config.yaml
experts_per_token: 2
d_shared_expert: 0
normalize_top_k: true
routed_scale: 1.0
balance_loss: 0.00109
vocab_size: 8192
norm_eps: 1e-05
Below are experts of layer 6 (counted from 0) of a mixture-of-experts language model. Rows are named gate (a neuron's input weights, with its number), up (a neuron's input weights, with its number), down (a neuron's output weights, with its number) and show model dimensions 0-159. Each number is 500 + 50 x the weight over its row's rms, rounded and kept within 0 to 999. Numbers have three digits each.
Before each expert's rows: a language model's description of what the expert responds to; "comes after" lists some tokens at least twice as common just before its tokens as in all text. This comes from a sample of Wikipedia text that the model never trained on. Tokens count by the router's weight.

# expert 18
It responds to: Commas and year digits. Commas closing a clause or list item, e.g. "runs, and", "2020, part", and final digits of years such as 1997, 1991.
comes after: "9", "0", "1", "8", "6", "7"
gate1:509481498488521524541399466501530516468536498483528430587523393529490444592649488427504497566510525531465525518424519562444461502396442483441506464389564546462504515515457594498573422485424491425490493447556484525372475408512500550509495406426390458476487455441445472556472506532508539486445504532490405522485499538498480478507519474475557448541453458560430495504508446446515467498508600459545528368483566502595529534510444528534453561554514505537510434521522477559585590564543489
up1:597484434564414527494492447495499547532511550483570482505457529457483435491565432523509484449648452446461532526506611526524510557471527499546519438476505513548517530455447447509503554417415537418513385458560554540444525553487498500572478600497527491512537408491508454533543571526535510495504521513477507516486441577534542453556530633473537484433516522597483459564538544462483510494460517507437410389508532511507460543485526483541390419438624405527542444462523542523522515540625454
down1:483519487468538445563427542495433525482474478453545460494514560444512474549472378440486448403475463532560512534444524473386492504425446508558489410503473557534484501561440593585382541451548515491570526481483504515455488567494499546506515436554551471527501577560470634485431443458496432465521549594617488448475510458453607559536481584494436480526580489445533438455517469485369506492437574540488468572518485421404481534509565522527478489511488468484466531447466457498591520450444515

# expert 9
It responds to: Name-opening capital pieces. Capitalized opening pieces of names and rare words, often foreign, e.g. Pop-escu, Rub-y, Ev-ang-elion, Sen-hora, Am, Sch.
comes after: " the", "-", ":", " of", " and", "|"
gate1:417541580560471429536429414551548623466476422494510518475514444535470439443472504449491504604499534533457492566536541502474393449453494422564388469474540492479518458459468576499509614496425502531481503511438459457532480460580393495461534440465466481470552551503520553497469524597648567480560468510476467508513447537426466513509489462421467451501501517506538414543533486469472518482513484546518469587569548593378541508486516416500537360532506474497511449510457499557567472556518457
up1:501443490551488518501573548484551503613550550522559403428560501528534534490465414512489493484522431395581430469478564408459477464498556488483448551516387423410423457495535476523544516498471437417587534525587458566504570467589475495521494480511510540445459402488502450447484462539490519572562522455570536525525506495554472472514537545537501440488544531454483497436424436511464528454535396477525466441536493444516462450578492437539549565501396507532455632468493420470581600523526443
down1:409457490610569446474515562429514468471561471478537472493531496531523480476567505565439492410570460499532499474501565348469605528438492475509531607472415501500402543545532370443479548508532475513554549564457544514506466473573425536560480478415495540451501388563567485519503539598513465536365535517486540591438508510482463518479438571487444490559515567532494484473511472559495477526433479434503476483481473520524535483561469400521516552541472485530442613535452393494548506504494544

# expert 24
It responds to: Determiners before nouns. Articles and possessives the, a, his, their, its, plus possessive apostrophe, usually after a preposition or verb, e.g. of the, took a.
comes after: " of", "'", " in", ".", " to", " with"
gate2:422455461463554497493491523509610453491523459427538458475474488474577414477453540424353466523488493549534539556414435466465488523459487488462474496541418426503401522491543461534468524453592500536492427413546441554386370503488540532508471503539509459446510495429459410540480498496495518560496565400465517582479512478577454548480484551481532455473488444517517534488523446523428492401450528448548483555560522524495531515469480418521528532537494615455431487535513347549468494524604427
up2:455537500600469499515604447484515551487458572524520411476545376532496484579497572548455543489506448532453479409441483467455387469478551532547500513472427508508470443519515460551545460428608514585488478443557534543466466426407526538544456483481588515505521443433477396564489442436506383504504538447512494471457482559448465444472487470440525461463483456507478510547573467602513502499589543392491553492522507415585434489451468529449490520485455493419366475539472523509439594508461495
down2:466520495521519490429506523480536546550580567512556590517607456548524495529460538586588519450474471432478537584493459477396488582546460502484418566453538492571580520560481531524592398442539443473494496565518489537534407451496558566462450500560458500529484532480549469485451497469404500467458407455490514546511540420466519498415502475488498508520438563540380494410530395460493496538526554462494479498552591384456435483536524561526510530465425506521479596498421523451484507382452436

# expert 29
It responds to: Ordinals and sports tables. Tokens in results and statistics tables: ordinal endings th/rd, dashes in medal rows, zeros and score digits, header words like Title, Month.
comes after: " |", " ", "|", "–", " United", ";"
gate1:533532533537514590438472615518463453533500528483531411556480514502533467465425501506425438575573527503498512529473540507464417569524569395503588587461534443452564446429448460504543569529476467524547552576520418521436513554557523457561439510550483521480522379464490563480528417465596496512590529451457500479605477526431526546458420467381526521486501402489451432569534448430443525548502552467536490483533462465499560473486403533464634542437537513508491548468546528485465506512501445
up1:605501474556479543508477456522544474375469557570537566516479507481459441565422547520419518542463457442528530578477508376510515489446503488513438594511502448550512614500567523381520610557499449375482496514553445535491505502400532527508538445557418572462517460484568552535447379546508487431521501482479520510537536519458561492538536539511488461512501517500443457497505581436453489490429516514442463495462500483469417489571513485415441462491489511554400546480454635614500446517488492
down1:554501503565563595562458458525441496466560537522559534463450475526566569548496613503517490558524406480440566423481447416499464447487484447549460574501455499542566459472536520556402460468459501507474472539423504426534452514452483484578579465557418471473498437357598462473451483456569480470501460584443550587437439525455490503375455535555454565589550484444524558483470489489452552494484480515480465398453424504476477554482443513444411560552476532506466486476505552525562561551543532

# expert 22
It responds to: Vowel-initial word starts. Opening pieces of words and names, often vowels or re, Le, Al, In, as in De Fries, In 1974, so in sole.
comes after: "-", " \"", " (", "==", ":", " and"
gate0:531513536557603530561512474528449541494479530505573446477516503547480488530360428537596511471499478476480506485395498475606397467517516546578481499455425434473417525389441605481549469466504499427549503484451474533594496598427541492556516584484509521495539498530457528432526470505462495562486639475557462539557478509459454463557573544458509595524525463438471488507443576405532512511564473466468431480460498527377422415462525528497473473496510556502500441557500450561562533410486502
up0:518502526461471445451498444515453520539550541486464495477432480558524476537539421574490570473431503510484487476538442433551547463533408507538510464540484522585491472474518503433491571430519474594399489507500487515457522513480455420510479451576447466498458458462529503465562510584545561509521439488498377439624622444450419509436483516517423418482505495620423415623451492495498450509505519451450484512444457515475437555496562523568457515531447515534499645562463413518593570458509563
down0:470434514623502490397543502557492541557485563567513545520494518432410494518399505465564529473519536490488574532501471493525545556499465506550425558491498439521479571537441553396499556491493536437479556603467467559504522539536453442454458488528511500544428449595525475457509553516512509493504443466503549471540511490512452390446379460455553405467464537579523415493474488467483557534511507441500468533444466487414488574545541634462453474568589573583530541573477530501510601418604523

# expert 10
It responds to: Quantifiers and determiners. Numbers, ordinals and quantity words after a, the, was or is, such as one of, first title, two, more, most.
comes after: " a", " the", " is", " of", " was", " as"
gate1:562505547591604451359540521491598488501513546562437514452441471537516462436531500477509432474415520480521580476425455452463497544640437555502554502480504430453516525470487404504413516496463505406501488518545558545448534539524507464401481494501517519528495637546446471500558440541562544568405502468566553450500555540477454429526524500366470503535557547443530536493552514444402518492535459500524583488455500477488565478479529417483438482536463483523569497611547548519495439512443473
up1:487501488413482439437477482498425466483488513451505493550507532533494520489430459467531531422591554560556517518582431484475564522505463350376455543542474540584402535483506597571466471489484514563529587543506499517490486496504502480554555449553468493529428491454474512488450522430448568530526440468547551457465482474539484544519522559468525505346447525426424394515587517437540479500498448522587516535472465451573573513453544431477544431442549478501619427474416471486461429575442519
down1:489503547498519516447454580523464496506551423489522470570511480474565554418495438486554494544511547416467480548590508444493556378529426435479490608517421427523494437510444505528450507488478457501394620408535524552468489505515490514513543458471364486542461546426391523463563521470475535472525450473446488481525508478547478518555494450454533509487515575565529549473423491507458522577609535454552561432496613543560580589578445416533505497579506581483428547420494510464479488480462548

# expert 0
It responds to: Spaces in tables and lists. Bare space tokens in tables, lists and statistics, mostly after pipes, semicolons or colons and before a number, e.g. | 3, November 28.
comes after: " |", "|", ";", ":", " in", " /"
gate2:473476517511520466432518558511584518558459597424486519558434542560540478526476486469516498514529494529576479503520491477523529531493587481495411528486470697517514484429512532521517480528554443531426492593426467419405468564535482454556480450481534432497527640497481491426520476448559519538401579500606537509518508536415511558513429489500463520576565390507465508479518480476507543482539499504435610428475421429571536491525554563484540498509412469479440482483475457405509591502513578
up2:465498567444564505571555458526504439588511578498436501485444604500500502565561449491429544465490477420451471554512573499467577417542498525499480525525540504530451484504558577431409499512418553472488518504444493549452461500537432478605493519463528496507562489576556394491535443569535424474594483510407478483483420526433431573566592534474500511498383499479505427403423555507524483515454553392550464454527594488445461464553584580505535499498417491564488509503546524531433537470532548
down2:491463455463489531558444514562485494534527584518439465442479514432558552526527452434576475433583526464482539458558560489574545524496545556634570394520473473523550454503448528408460480473519474532644513450499447544461471541419493490465472492440573452460538520529454490533504620531591554502471491495520526487516426510456466528458501476566478533440492575468441470544461489508384553400406478548437569463477501494523456551489401489593504481574546402492506497402505463492490606415503521